From a checkpoint of a small mixture-of-experts model trained on Wikipedia.
Size: 8 layers, width 128, vocabulary 2102, 13.8M parameters.
Experts: 128 experts in each of 8 layers, 32 ReGLU neurons an expert, 4 picks a token, a softmax router.
Below are experts of layer 4 (counted from 0) of a mixture-of-experts language model. Rows are named gate (a neuron's input weights, with its number), up (a neuron's input weights, with its number) and show model dimensions 0-127. Each number is 500 + 50 x the weight over its row's rms, rounded and kept within 0 to 999. Numbers have three digits each.
Before each expert's rows: a language model's description of what the expert responds to. This comes from a sample of Wikipedia text that the model never trained on.

# expert 44
What it handles: Mid-word pieces. Inner pieces of ordinary English words, often the letter t, as in streng|t|hened, fe|el, sim|ult|aneously, Seat|t|le.
gate2:519465523459458442504437535441434515500551578479522425536459430502486550504439576470461505464527477435472456362516500491547599502419466522504532543451466471616444440535508415560534490522581479516483373467392492449481547542602591457451497492494462595444462518525522532485555435498524446536480487538539389520511542466519482410504505595520445503585519463427527561510521458523421520553537
up2:468516526539497491442442437489551459526444439482524469599482489454572510476565473422581522507470501478570661527399473479415413511559544474526480532565543583491566449531514492438553512484407473484515520505506480500558462508390495496495514607479530465498507494438500402530459598525525518531507468453517499455445450447545409519510527486506495584428475508622436414457526542389565459459477
gate3:612459585459554459515567525497475518490484526419466529427519509476638458544407452568549542395472524486458520576430478484513521458529555484496432538538459507605406510584565533585547372543521504527509545506553546439431526517489444570452446431509480540487542414501499547494480540541507542512518515524431505498560510492555495563443440631506561541510562559508501555436545489455477531557526
up3:508400411497482435497495520578535434537447488429433429522459571497563545554523444540505522471583436473451457427525553492535493505457391491529590542476407480506445490412491421436512459520474442492510536495473546517433549528427461425533526491494492423505481551510563498455459512441507444481538522444543413498710546467457518468493508515446446462560528497473444519436552510554453403532464
gate4:637384500517458513521405519518440547448544538525500426484534486583557441520447546538551587547506507473684450533523543500487463520406517512518497466482545430515472477534527508455533426480492472489449502495465534455505510492485519437480463440524541528489482449517430519515388446551493430548513338485477472502457577516554375502441555569538590494472533481441514493522478513559524499545576
up4:456449466458487515429474505474520466471549538478477482495457457550426484538489500490461462484513510459523533532488532566499487533453444527514593570437433489597514496484567494394565498446494530449489563475485512519553467505528500504424527550424522571466500478548441533430441457447481541476545391468504396426545608522485396440345486507593533464514551585394580584466533521500414497573572
gate5:590516526484556477570532496423561577469469471615504514440457509545536452472448502563481543511419460459595433502477532537507605471517592514471444477535484497545476488414535571537492582583454503548485506516555466508450497510379572524501555409467494465457367496389483501518479471560464486525538565471501487496542568503469441540496503565397524517540542448574387459521552518460608506504473
up5:410498438505533514553570517474538518506450565524453531495514448469392514484375431535514488445484411529513481525482554576480419432452538475466459487449483476554542535448553516473453425623454481538490538539540401582520512498506501468447446412563459434461531358529492500528493569589506474474539567478407509580435548513504477446639490520509548444464574506575554525464448523508488472516522
gate6:487463527463474458504498535397622491546535519486510477524452445521523548467444588410435492519514483484568466534533495507550520430415543524479489526424468452502564557495459546551526516431479466521465593531428590559494443565521501548513531394544481452539500526514409514521595381571463550502515467537521471570587597561473467561405508543441396512478423426434497523513483517492581422480535
up6:569494461597534585497488516587519417511506485506509453507489530441438448469563417501481484498407476510453513442486521557426488576483534470450423463525552536585536429524490500474421482571456530578573400401569523484511490459476559444497519541480602504491434495493550465534420626564451458404385525413415513443484444476473551552537489505561578526493555475518489486505459478483447566544473
gate7:423447519463541491528393571595457431516508447433465477517459554542513435503525556471485516542525549512531517565461527579411431487467501588458535478474486447516499553575531483476507491583700525562490457588574629536455534482471536475496509526481421441554414499546549507499507456552471574484578487516472495470455462472492502495533521568505470478529435546515511593563418531445390518480507
up7:495446450566527540533495467513492556458505495512538518545453489574425463546466446464521341413433472486494444492453479499464563451549514572570535511542439438503455415445546379557526408579452498490466428549478452496467465484489455520493585529497545490451540534552559595546447538510505560465585464530526491558582506637389514487534483509587512574502569477498566503557501492458557476505432

# expert 5
What it handles: Short word-start fragments. Second pieces of words begun by a short piece like m, d, g or c, e.g. mull(ioned), merg(ed), mass, cl(ose), plus some table numbers.
gate2:469460497522521578539521495480477463568554454511375477510505440474519466416515472527525493459498473545508502468462528574384569529422434535530565450613592442386394526538474404454514424503594449586514537523524555463506601475530486466477473477591512532434517469480438525496484555504555526465526566535560524469537597461409470468552522527471425549543466492526524469504392543519555525569534
up2:508526415509530410465519540470522518420494530444609539505505608509498567537510498484458458465537505448452502496557445439595459485543533484479495646432461528594620528516515587519535557459406556431455485524462456547495409467510455548543536489478466514572448573521534511543516445470461436550486513457441418498461433513557547502415452496517579483502542511475529476531585436464449495442371
gate3:545464573443456512491506530483472446531380604581497545457503478487520603613538561569566512401536431492465493455471489549613558491464447489517530469525554537603513378507448531474527520518546445487497573471525452493528473470503534439575512582497522577557441485552478479507587468545487424493490444496570470544563459569485424475485580542502470450518463514491457423563496537493536503441373
up3:475500508528512535572477472522540466578546464527528535478520445495476458473587495536514611454444471419507371543497466549621467523505447482487400490572509474554456469476518504541550449470542414447459557410487537436451484460563584490450486459538471490541489518525517483447475501410519567409505514489495372458433414517498543461459623448470554471456443610525408587527527531454551479520470
gate4:500509449442376401573538532493459463489536508534610492553509555597465447490470491495448499417537402578562424482501402515527524599465513378521542555523527542502462491510564434480482396473518513475482486460544540519410466507569435635475559501497473447506538555473509535469452498477486489458472560525544490482437409546534443499513561497439493535597427491486475567432556413558492522484487
up4:558543447454558498517551478547511451429501442532562491540486456541455496464507454566483566562520432506446453501476546488549560478493451509427551408398449581478461432541575447520492505491558398527528480487592542655471447514535487486444460452546499529442435620437486497485440574490514513558522495496588602352506444516481482439437515526455548531474567472486449466525507515513450499530591
gate5:562517459495555430457502465469591438567530468500495551426498525485516454586467488512438595519554503445426581389558500531405405606567447446451458549537556490515468517514534449480529642542532469507483507466480399560463479461584466541472597534520567531596406484485535492431500474480553437517518461486516499494506468536438487510588412475416568480506457532500575526506502440479462543459503
up5:481543488484588450476498435469559472513539504596570471452435535506571478544549523616564531552574458454399486489550536523459419461514401398455455539477537438534461454534494441459558460485504514449395498397444438505476461444572546541475515502504596515549446476489467543468481462450522452500487471453456421472404454501444511591552506481406571537484377529581508485490522517536522542432486
gate6:504535506501530529508489574577466556588469515542410527480466490534537501500529587490535543490541431457468546475470559480431443490476491543508383513414496512418442371496564509509433547481498477511511444534529568465442524510509586506465481509449435479629500546555426434381515499521538498501471553562491482584501499554424522546519561450424528403455478440587472449448378397467543473498471
up6:530499434435528540490552396506454505409557462510462458467639487540471588516572459507518454518503451495479476475493556505605509460453491504439526476531472457465550477369440544567490433501413515471495453476410476608543577548537460486526563488478541506489568508521509537515588429426460509431468494447404547444552516472584554486495525500524482526571486485374465400435568514519440487521561
gate7:465550449522412466445516531406563435462443542448492461483411448621456489480531535509506510406481473544518428508481499551443561496547534496542556494427443541472403525517530530477471509557574478480425511544426560474492616437429487487519515547574500497499413464494493539463470525554446588528492601445557511452481460603534421390431478393566517509574532504529594538455480516482500486525462
up7:552507484524497460482474532380535493517571475524497464532465546608526590496489438459541525490420404392542463560496465532411523506500493493548500494432503531467476498512533550448390555577574512526506519507402486482494561441475469477410508523599466532485498467470456492422392481598449553447487474458469520474424461557561555412502489471469562414487580523334548561469477514464475487495511

# expert 3
What it handles: Nationality and century words. Nationality adjectives, year prefixes, and words in war or history contexts, such as British, German, 19 in 1973, Viet in Vietnam, II.
gate0:468479515507467549532492527422455473489460605513507526508487555611526520480503484470367625492512493393556459483402517432455539543513413396498508487505503417485499535465513477422443445615420469426484524522497565475549496483458509503409519487526534523481493455565489382500450517578520545559491438425424493462525469520505452594532461421458530451431447528561481556496414434509494522565544
up0:471448553492495563527427534483597453499419439508470551552479465512574525520489550474513457533524451523408432538535461588462489498569592415547529546540446545521560541474508457440497471514388557422500535374543579483531540476423565531503462601452534455562518486514423382465482420518485533532516580494502451479436430489453508485396585500532620474503507506495486491481440482444533537454451
gate1:464517456512392502549496484470548514405488520484503415521439497434577514569439489511528572554387497550487418474544542471481461506483497511411556487529524505529469509453509535531499487486504480573466540483567464433564538410402533571484460477390537443523485366474521404505572465492444552463455477455628526538400525548422458514572549566611513553468488474530498502532532509609471479483479
up1:534466422519428447510459526527464465441480507499522423477425487507578560473468430478511643525388465494489480459552604524502436400375500580510567483548530542506471503467586540494481516483444479499456504495560494449546543397422581496466473505440455457525486453491533461476546511505522550486453445495527530527437560538444456434658452503575470433546490517486560416508521459555443438561535
gate2:530575498583544488476470519554437483561487424493488484459516468434507619485508511517577442575466462543489426526479432449460409533505589434536535535399460481415476584513516587596527410500546533446440541546527492602490584519480512536527514538499462437597450523505448487494557474545548456449513496523506480454499463380587469398511519518408451432510404584505531524464498449538518467519513
up2:555506398502577508463416528546480464532360474468450394527517408504473491441539513443595472516573428538515493545477464553468481548496538466384489578458532492492532502462477522518523467498517505500495388518506485556403491594479601495461528479537503418616420511512498447532522450487486528468520557542490512530445467433472508499569604559613567545492502479541522517464535545562430524612476
gate3:525480552429594476424428497568497587512439500486510492547584550446440566500477459482518383496511425617468472503496468589484419466505521427442500499513566534469540525512427542517478537431568487524500604520440490462512443486521455584489479503449430485522441609535481448455587525499437579515495460466478548529507538390554484410504560531500432545471501509432568480457482610463443445502575
up3:472476501484421480538457520453541512472401563469538504552526445419491451521518581509527556482508376491499499495450473591472506459550432443507477406545433462536515528504460516544476543496465418470568501425390522420500439434454493448513511485437477521473563445548469463397515543596405511483482537365441518419526573529486541477508486607475508576503519506534525514398560595479458526439435
gate4:481499570491530428486440492478547562503476478538604472509413559461527474452436429447473548457481466454498476532525511515414451457503480506632528457514507518459488518625561529481509473560504531503501493495491525538487576544477554458509481414534522379450557444426590428554463473492424511479476561443565474470461418552479489510397409532437535502575472611482475520514381420490431533461583
up4:507469512469530493526564479527507547428564527557531483454523507471634557560417386502470532569492553477502426546524465467420452403503452512558510478487507556526508505553576543436575481493454620460520488475433522496564524558498521452440418393530552361488578463489572502469533495494408531496469480464540508522475467553514417550512447534546560457595473512502553506511438477459472484488647
gate5:602501547535457529529512516463442576564467485587537468431471571538628548496484514488509597418512461430561549489450460434504492509385487485554447495512523522520534422540466454512528486523592476478532557498509430575535580515541570449589418520454474478571477467558493594441525417625493443544455487553555490464541451457495537462468502420478449438524462480485496428595562501544553499524554
up5:559476505560509437412491510443426492554511531490556473489394376515537539437465462543453628540495395474556545452551501568553447400552482441530425502451435555433501447514483499517555501472562472494559521531472518526565539495468434453482518455514413529535512472414533604554515494527588517510519462405502452454477531538512549437426460505514611426589499455437484478450547554535488447527459

# expert 45
What it handles: Opening parentheses. Opening parentheses before dates, births, or glosses, plus word-final y in names and verbs like work, post, join.
gate0:499499447410595386419448463473439511490415514487485478465529369533533413436479517509508509565526468514614472443483506520459446503473598461473521452397491458471480474492420518552398489592433545515510516616539495426517515519414512590462466524460484454494471467515477446538493521552478471483589543601499515517524476519495498589638488498570452449514505482495550434532507595477446509503493
up0:511498467603516552533460517466519515544508532566536519566400664404534593562547512519480427470464528488424566558542554500549493487603482507568473527566518511493539529501538491477503521401565454471530480418407512565467436454522524400587503431539506487487485558529478479527540454401514505534426434411520420491445512448511506457446533556417497540494552601473477562494556459497548446487493
gate1:530456527473508436458525420577512545461547580526548547519460525539445583539402543619559466570506449540481517388494477490528522452518535463533557546452402468598576525566507484442518508650529525550566518533459448501490522454454481523435489381473493506562457483502592517496548503544455473522434545508445410516460440443451467438415484539535489436519555448536530521542445524426535445436521
up1:549506485536476560517520534463529426511497415457532470481499435523610466434515458413531522404465522506488526588502521488461487608489468532570439505536540492379419517472531519513466504351544517492388446469505537543566464467505549455504464527476535527507516513492379566464503535501541557467573526535505529406467558527459579564544487576460505537420383535501491463444523463571435615544496
gate2:493557548537519445454508535579384429447529478431490498522578521515497479510450454627552476511459564532472510460498439480569538439493425483511496536517547558523431524590491582618448512540527445488486405498479460485550575482527427595483581554502510518567456477535511509482547586478466531481467464431477581531504470569525451450539549464528628464503465519555522504444434592568442422441574
up2:386498574478470429477455513494446528523396539485477457483436410497559537454467475597558499514505650525499479458483432482547475407506530593564549511481576536480439583506508598500508473473477492489469489558459464460524664391498444510526504598489538554417477458451514460564520488541462560478502443498488611549450514579507437488530547488516469497467496521491441538497431522542440549489553
gate3:472518531531416549444418511525520557537502460535466435545436466516476513488463538564568485517513560509548424566480512461422637582492564453460505474467521569471509477636618490493427445503474501436510557519541512455447536419533474415465518516434492520469461460490535500614397552500442562529481540494555447545588434505528519609565557518400480520502525455529536497490466391523537449493458
up3:496545478568412596502604515604479489579533478504528547540550558501543520460513496460484448507514505454582495432451462460510512419513421494544557519480446453486484427489525532486505547456479498475459442518564516448637433479478557509508531516384367583414505569528543527424523470597456551523483484446473516490547454549536461499466495584519488522393490495507510439552529470539399568386460
gate4:477563458497449456561449552507517458489504483456520483538512442443540405573583451493577534515494489565447576556505542526458479508513428459444524435474538461543466553491572449327524497548598484506536547538536481499511470415500339497457471470530509488494576502473492459540499516520476557421508576515488457523581493459381424545424585422479389558501503468562538502482472574477542552506509
up4:451522554513546621485489503524554517518478483479442549570548485515440478512630561530592431480433533485543449500547416535540478554539497489488552507492592524508508510486459487448451482526526373461605554570607508517505414489525368414506469364538514535526536509521483540504498577482509523453453463521573476549489436434501493485494580453478525453522424391435457480494411498519482523422483
gate5:389509460581498493450487570495564542530564543494537472395511504463456473521518554650460568478472473557498468549492510472616539521516539539483522524530466509524460528461567493531527506561476469502486409437499468500473511456378510540542470551483572480544471548502511357521617451453533545520426504540547468427535475611590484475490430485536573423524497491528373445515494464444582509499474
up5:524525445477444502459454462585398528465463526475459515560539442460519578483523402448599460515453403564477491512414510559491402525354446508550443506471483508492597438491516530462577581544509549515514488542563554491491523501456525552496427483514545476445389554464545511481474491549418512484474509437498522492518478413547457505533363516545475623546511480523568552586579533498533536504518

# expert 62
What it handles: Pieces after H. Word pieces following an initial capital H, L or P, as in H|ain|aut, H|en|in, H|ow, H|ab|sburgs, plus pronouns like They.
gate0:537536571544530487489534583454516594465522461487530485530433493617461513439483578412479550536455544564484364608539483486513544456384560581448469561558505495544485537539477439402469516447504535409491437484516564514443572537525487542483533618482458500492481440365463451511421454534464534467413491529441476487519444520522468553526485505411525494532533529458545460524523481511514503541605
up0:433458518439440431565475447505560438565528591528492505516483499432566549536484462527597488491567453526443566470410460498539498532498507452479431466491496634517432515447487482532575513546436449527517533565534392528543479552516496480509454381537437525526524469603445520452493558535394525533535484489546500456473570519525560398453561471536461397548478475600509451512520472452439563415444
gate1:543524491444590477505522468545337410511475520535507478458622428456540504577527491575481458506566477548537516469512498515519534587525546557506483529520514476568520500503462500470414565456425517496551489529432516494519576543522506485566554473468538563434428530483500503486569438490487457519415574584573636496479462516466462639608523583478496468477561469550532487437575524490455453438478
up1:440448585534403497417505504476590554473536491494441489539545543452424514403470479523612448558471560412545539540560492466498426389535464515537541539378415535487486474488545473486486464500558482472522560519523439516458508399505443446450426493562496512553476516413489494480543543530496597450553431447470512567488512430434509407470548511505382494473489578472469484528484579484465601486492
gate2:463552508487389501483529426562492542413498589410470487423513493533461477409540507501487442495566464429432486376548482593519499508445461526602550490518587504458436528449477470562548457568505498440538622515493471602491453453521452449515462514526503438488496517520494438444541457493440480534500452522451479561508494471469503469418432532547511523606499530579485625457425389498510503528571
up2:504412479519557448503481579402506586592473546498487543468479551522558522495583407562536587568492451541539518490467473475524496461556543520407451489425462549564612496542500541468509484345458481542451484419498420526586500516519557480598475573538504635470550462467536495487449441590508471527453495454464514492486493514513533467504469511442540490420530493464482462596537545438467574515423
gate3:510478542466595493526461513414588476520486419543539498418454523570478464546449545563534472471458540505541490603500506474482608445440509568489505462500513577493514535598440550578501544501418502553494584502478536556528528479476507583439528482645566627439555553525423460509558560436476536504582569415512456593444508516490531587506504471550433462440436539570503481519524477501476514494474
up3:445526450458351477514451505564498513518455465434458514536596525512502485483579522479390461592514491477475496480486516573482427555545486447501454495466526433462445560538614487492518472543506543429555406550495440487549450538531500383533489542468448440554485516524587563563419470456555530521478472565476497411580455493460487462506492526470494542553615413525582449457486553555589465480580
gate4:474536457621535533452417425457559502452483496533466529497495542489520526508426515455500525530572420549444463476526535567508437530498578535450505520427470593469470583482546531433525522479604479617472581537457514436546488476501454495494538544414552435521515480515406392530477532516451509442542542469469552480533475556409453471518424533498592456527459520584535463501374539474602591553507
up4:553450586420464479537525551520377518536500486468535488547471491522477455507536564463531520503503557429465584512480480395520528433481424479537481479597480508451542474426511506577534455514424618483491405486498528561481490492581539512475366446530481556490495433491600613498529485530502492578356470512519494480471544477587443470548536495509489571424489426487409536597519449555505489514486
gate5:557548609482526449522452531504444478459503531520556504490426533505615447472511599524495515574478525507567479439535514420450568555508452635402500575533535534462460468438441487514478463571536523541533476468390553492528502535598544550519417408517510373499582549516476481518526501482515457457506455423446493464533465480437520517480564583564525534452590537399564523559452522497530448534524
up5:579537658521475483510525524527476513523520509527583465527450529551527457493508606528493513588494504486547479431479463447521536525469477611446446564502536553509556478420482529537439434559537516571518471544414504471473509514549534511510474392533517380490614426529441494468575524487463524400428481459420477528607508517421470526448580495577500521490510578418514554587523535499513418506540

# expert 8
What it handles: Second word pieces. Short word pieces right after an initial c or C, as in c|ac|hemire, C|in|ema, c|ele|brate, plus stray spaces and digits in tables.
gate0:453524487470570535464508623496450442447524531558554462466537554522470426467536379550466434464421562468466543551488491496483524537455490414493481567454452546479533519471466549474503587527434449558516457514487463584507499583472536500452542437521444524525467494572486528461607474416614466458562544566430582443561443477505505541493424416421561565422484581505476508424445497566533485568529
up0:456525520489428562478471421569522477508465505523478532511482449431546566422414556447534472588523474495458555440506541513578384425557544519492485381614632490541404487504568473462434546477547465441501476513456495457563456457554485472527485532479517501448549579447470547550475485578415476556414500468531436531486477612452514480577481561566432487558466447562556545518467527483479462495546
gate1:509471562422531557539516546491473551502489444518535546522452436525435499452506543542494551493516437408523456502531437512525454435495530567529571479447430575477478499541539572506554655474479467422500607519610519523491547485444600492491478514481471493467474351457522450532596584425494483567506550522560497552487510550477453552591524411510585427563521464543418476532446544511461490548553
up1:504497427521592451525465474560482455499464564510418487446533586475557542540500411480585424519505514490518471425561497469518514463431551425441472563520473468531501373500532472513514382518520524563469382429436460491486478461489422552576540453540509537562492533594504545499429452587409443508502535422519512498488534523493593523550525544516474583466531552426598497451479540493563454440404
gate2:557408509554527531492442498514470495462474450380457448462437495536457509434491464494469469507503461443483498436552593582508575472505529498474564530529529545447471510547408472521500408588496388645576437454446442518495577518477435471438479399592539518494477553535508517467502526449393504524479478529463477565467552467594489475500516485541473571509548493423567466574529506561533448377494
up2:514502514609495453497418483474448425505422534502424598468486443446535455386480516568544521546520454477503538509522516495562501516557457463520534534474555635561475512552487534528422513538566542558458542556430529519503453500491538465491375486480482456537512482449514493412543541392432456516560482535557441564426565486471467517539477448653474527523468536540666541503458479478508474475520
gate3:625487500549516507533542531442480517440446556484514437483517523485490553388514468556561538530548454508467386570476510523480542593490468535499590515494494534535353525446549524495458499529461506475511532556464486525471590499541556550488586525487628388460500448601523453533480541515467461496469437546446482507521461509345540632543590477556463518477443477488520486509467463507544498584478
up3:450533514458506579493491446525499479496479476467441559485475534578472445495483519464497473455516564508510585532502451469509418427468491459593491438477471485492625460592472508580518493436618584555459520440514471462490436525510501476416454430516403531533530574387480557339538470535498565513533548494564574458555530563561490410567418479427549490475523508449489446541441521441532527441510
gate4:540413489541547470501411566478542577522540505533501494506489471472521508539436532483553494491530508487504485507421477647399508510499466546506594447479561479482437603571573578527438439482478413512482570516492559355496509493420501525371514535521500514533565427559565483471397557466490468456491528503499566508531497474521420610526510523517495512520525564425404476583532483492437496519411
up4:511609501501423595474662495495507377472443499520520515501532509574488516462553477507506462493505499503483515494556509404601496481510525454480465588488479561550538437451450385481568553466513533486486455465582470608526495562571483514572539432471493478466505587402413604487582531524504497509529484519513419525501511562477569414413497479497485488521469450586561521441504564519532530479574
gate5:501521590505505506499503584613442535467453503459457443468613467575551559515596417546527509504461475490452483404486430585599535548467502478487440534442565503457604413540585535440530490506489455556545498489497426459496475490552551439515470483501531532447463459392464441415492555545423478414409474530555433507552620473483527519485445508478481496461553473509531475379466502501468489527533
up5:513461444470511526465500366415519434482534408509487511484434501398492480581396533468435528450467554503422484508522515495465520490527467524497504467542509534516517598513431537571528581379526489451488564557479568491578415533439496664500494525491469538508551572495485533561468483490510542500594517376517490543443535458495487425523501555496524513580495496386490506571487491507401596499503

# expert 36
What it handles: Place and institution endings. Word endings and names closing a phrase before punctuation: London, City, International, Att-ica, UEF-A, Canad-ian, desp-ite.
gate2:457521505517491413572437535555486456486497552547516460598486527468566506496531425511582481538579526575529543500478435504556525550430493553477532462527526577546462464544563491432584501488468506513498463541535444406485478471426489498477527529516500527411575449538441571492469487531531537451565406500503467457609510560477456505423545505473489583438441437535537397331373560484519497473434
up2:574511466495461563489571415417499501489480448494477460437488473538433477507498584512386524519441460439466475470545622492408509433504485497539457514449443449447516507460488481547418525466553461474522533503537539616454495523460513494513444508434483458579445504427536469493515552509512442548429600528510556509410479405476609532510442526482481392547543587489517642580587475501469504550538
gate3:559489453446596484536476420515460524553471519458522467507490476479460503449469461536446592450486491500522535488588427495527443585453477552412545505401505446484442534419583443576479473499448511540517485526484573524514523425427546425494579528506533408443518465462629554493430472532494501501463559446399537506517558400567491488450523558453445515537481592473442437424539498566533514530374
up3:535487521466600470584515418480512557613532514513519536534551503462479533444539577506516528488470496565474533549527440469535522551524428550588482569501545503566513531490481507497494566555536520410496429563429520501464472429355629486459416512429591502500615519539532491479386416513551440563524527447494565598520531469506456467469526550480510478555533519470463391471461562513472470530438
gate4:552516570487498572484508530502556475467520565495491421495579449403562496483568521552498436557414444476479522382461476593543433513449465501501471484622591479531474490479474474450515507345525471507424556503488509442515561480488472515631500488547612418520563589405554476507409506480525493502419493496521469535484568559471435601475499470498474567482512471524507556501488558556462529545457
up4:575535559528416511478574557523517507507485507454467470532540479435584525515598567523479544648491473555499511520399473571520454505466437465529503389633510507534447542437455386489456536424513495524473524463544457476524501495474469463573474486581593451477539527478546485427440507510453487491477559526596451538552529563471395608468457493473508569462542457531445571532502567559443484452512
gate5:542522377445524523500495441494528501537426405565558480471598494473535500511544543526552568485562554523488430510444487599449555436561438502517599487461515521547522567510521540501482458597445427544548570579563462466464451463454454522413522500539556544529539439509479427510597508597514541423532614463510486552512447498574525563553487500561545479508591458516549467471551556388513490532464
up5:467474559527483513484479565497487481504582548463501467534468466565449516415445444460519401506437508405565569500543549447569424503503523519508484475527500490436516478423473448485545496340523512432408465396466580496503535579529557491603470507504463510500452573456530539552426500466478508563487450528521603471486560546480523465448537453398425477427452555507472426449479540613433588504496
gate6:434573542482499514488480439534441550507531435520487498531554416479490456427494504407503544482473449566333463574547491628558488532502463418584575534542470467526521514418495591526475559472462523536461485506541384489471478434485448528564464450448542574371455463512474521465524467541421489489483464499484530493509524455515409563485529457506547534577420618522557461484504424481540542512550
up6:488490491544577462570599478498429528474488493489546536448466517518592535542477449602475525530513534377585495483502487425461430479506653597408505419479444573415456381594509542483467565501475487477540453444449513463535503533540490529485578465527504441513473563555559529568437566499603531574540520469533495485469491541466609458570445544466486465474513425508463494528466487540515493541463
gate7:415487473524532457423483521457411535409491532591484493503526358454498599468522453549574475508583497437502434519553523408495546574543521540500587527546480603563486462510578475474527563498500463395523506564518454553607594492481453503510553550496485490552466430536504493482545453444423557538532460494576473504531465522561433511481561463581503463515494443516517529473501518620621481530508
up7:534564448567500457574574496432506476480418472452421457565530494593438474401493459517568480519565490542489492471549543460471455643477497427471527558421512511478484424522546563506481513538491568473584567497490546566514588457577541513483475593432534435448471514570521541521491469509504431492542501550483469479511486577545524599485461469555552563511429431444487402465446564465507603521405

# expert 4
What it handles: Capitalized word starts. Short first pieces of capitalized words and names, often S, A, M, O, such as San, Alex, Jos, or the o in S-oon.
gate4:429538491544446466498531584586567557486533503443490535453418469617405494449557485512504461503664485536538468532577617591495495504446445502475547527407481482496374451493565500453485435492494461479479462519454559579443504453523482466497573459562489441448524513504501512529572439484484545474521552516474521555526424529458516497489527486513440503458383493415559541441517511631526467515556
up4:485616510513486459498518502528429581486420541590519429534496433431604559500380546478573531485506475592555470553470428524611517479565569517393468422533487459553553557473533451444522433431459525440483438453562454538519485485507535454598497563487490502512445511526484462525502523499478499422434448508430448480466536517508469518530457485463544492585448456467419521413410581479548470481580
gate5:472503507522600426488488402528530516526490447422562543509497552580517512429463498499479571484543563597481394534527567552462461469545443530525463471564445636487448531474478536563361603547423572499507452534552494467489522482467485460508479501473495452489533453407516552512447393480427499561548515420483493519518420531506480462537535476527541483523532508480378558592526476393483454552536
up5:480577412510475571511525556556493424485504528573447489421429433509455462538541523436459468498426414480561554490534415451562492471543503483440461502442597357553536468509526490438642405412553483508502516406490509554532457531491570542526531472535540502480492584536520532439517557558515512421449585574522504448520551539447512522497461470521459554461487525493595491454472506612507535447452
gate6:502497488546481457484427418518425582397464536491516572550431496454529471605513449463524533557489593439541450492552526505554434483522462433547492580481479484532520583532463464585525494410464381520492538522426534401498508416437447500557526516434380527543508464502565461536527485451550485554463465461542461415485545497474448460594542557433546513576548514558585553536468456559455495464447
up6:510432459476495538482398545501428554466448472515548558591505586525483532442528485538599494565501509592578402489521549430641526532411454585536538558499511466499567483498452414586615494525541467510492582542525494444508482407482429501523529436542453478533445519610474476409490472441550478485549445502583451463478527529480460454537538413467510558505516586507494498523536478522531441448485
gate7:464485512459516520535545528517470466462608448509468484546445449491485488512354419589497550385536517564610464588427464564516488454463450494495449509471585608450492572489484559428434504421534482522491495493495523461457523529526436514447418522457493507474532496412580555437443512480470513423478501543518529479442502506482534529458516443525532607547466539475568423538499573513436506624600
up7:492492519613451489504476491464555514508497550515480491442575559549521554410607582426473440495509436469488514444565476529579485507443494493413506533569449435574464483427554509476463466569499571407477534526565555579557466496514546465560608512559505442487543523585479466576502476557519464551497522489501452560506421496565495425581497512496514416453513467455400506496401514516514448398613
gate8:490543496580459531512526527517513497467511545530481575470530461540481538614450589685441556560559510437566442481558525557468515425538571445473535465542552476510544575525539449535476416462516516516587477539487521552529496397490471464476501409460542524478487412478542588538553490520534480464494552434487534494516434494444477441553357459550511492530491457484456463486524549583469424488378
up8:420515524593459511522572550490472505483494525469491456449410489586594467548482548578515622500543513431596396591624500516443495420536521462537465537508535400496518523482503526420513401501528493494494434548523541599508419456501428497492416478484525536467519390502516509529504531492585494435618543436472464524503439484425551439572467472533464513496447501463511510539517456433524480559448
gate9:512392533525463543521424561458488495525536474559458567569491486545560422484514458463506417541515415456551417496582473592487548425551570484478524507537384496439535414490497533460547551533474463543551503480527505499493495470579494480531458684437512522554398467506513526518523557606435409492500498441551530404458519462488476461546482474527532454538452510584601440532487496491455538563530
up9:506531462500552517592458552470476569564528488498608549495426526545550470512436457563536438502511483544511541491529508576559516453646515472475470540529447394507541457420492439339538582465503530497477485567473516477542541514504526556553420511451485483450441491584508542530480546497530392462414521466454512417508514505491442474555466478482538581457406571555543493631477510533512499579458